Experts of a small language model.
Size: 11 layers, vocabulary 8192.
Training: a variant of Adam for the experts, 466M tokens, 3683 steps.
Below are experts of layer 2 (counted from 0) of a mixture-of-experts language model. Rows are named router (the router's row for the expert) and show model dimensions 448-479. Each number is 200 + 20 x the weight over its row's rms, rounded and kept within 0 to 999.
After each expert's rows: "comes after" lists some tokens at least twice as common just before its tokens as in all text. This comes from a sample of Wikipedia text that the model never trained on. Tokens count by the router's weight.

# expert 2
router,223,204,206,193,214,185,210,183,235,198,194,202,206,211,194,186,204,243,186,191,215,167,214,217,185,220,195,185,203,235,189,178
comes after: " ", "\n", ",", " in", ":", ";"

# expert 15
router,171,218,191,208,219,187,206,205,190,188,207,189,186,193,226,181,215,217,170,182,227,201,229,201,194,197,196,185,201,226,196,188
comes after: ".", "\n", ")", ").", "\".", ".\""

# expert 6
router,184,217,226,211,200,214,237,215,240,211,198,190,218,200,216,185,211,213,217,226,200,229,192,176,206,210,184,240,212,218,206,219
comes after: "1", " the", "–", " in", " a", " A"

# expert 1
router,220,221,190,210,212,181,210,190,205,232,187,206,229,175,181,203,201,210,227,196,259,186,231,170,240,188,217,188,233,206,201,163
comes after: "2", "\n", "0", "==", " the", "==="

# expert 0
router,224,171,194,190,185,162,210,176,184,219,184,170,164,207,160,211,203,161,229,201,258,157,223,205,234,224,135,177,210,192,197,183
comes after: "\n", "-", ")", " information", "°", "Personal"

# expert 12
router,214,195,208,191,231,168,169,173,202,206,209,213,180,210,205,183,196,237,187,180,208,198,178,195,207,207,224,212,203,189,203,218
comes after: " ", " |", ";", "The", " In", "In"

# expert 9
router,236,189,172,205,191,212,174,187,225,193,213,157,224,206,209,214,222,214,227,182,216,183,218,206,164,218,218,200,210,226,174,207
comes after: ",", ":", "3", "′", "°", "4"

# expert 3
router,197,186,188,187,195,201,200,189,217,185,211,229,193,181,185,178,202,212,184,212,227,177,196,185,182,215,208,215,203,230,208,195
comes after: "0", "9", "1", "2", "8", "5"

# expert 8
router,206,226,185,178,206,184,232,205,216,152,235,212,206,233,223,209,185,218,215,213,175,233,181,217,168,178,199,228,216,227,184,202
comes after: " ", "-", " S", " \"", " (", " re"

# expert 5
router,210,216,188,202,187,202,155,242,184,210,228,143,178,209,147,197,195,196,194,187,200,151,214,201,194,226,213,188,226,189,208,169
comes after: " |", " was", " is", " on", "|", " to"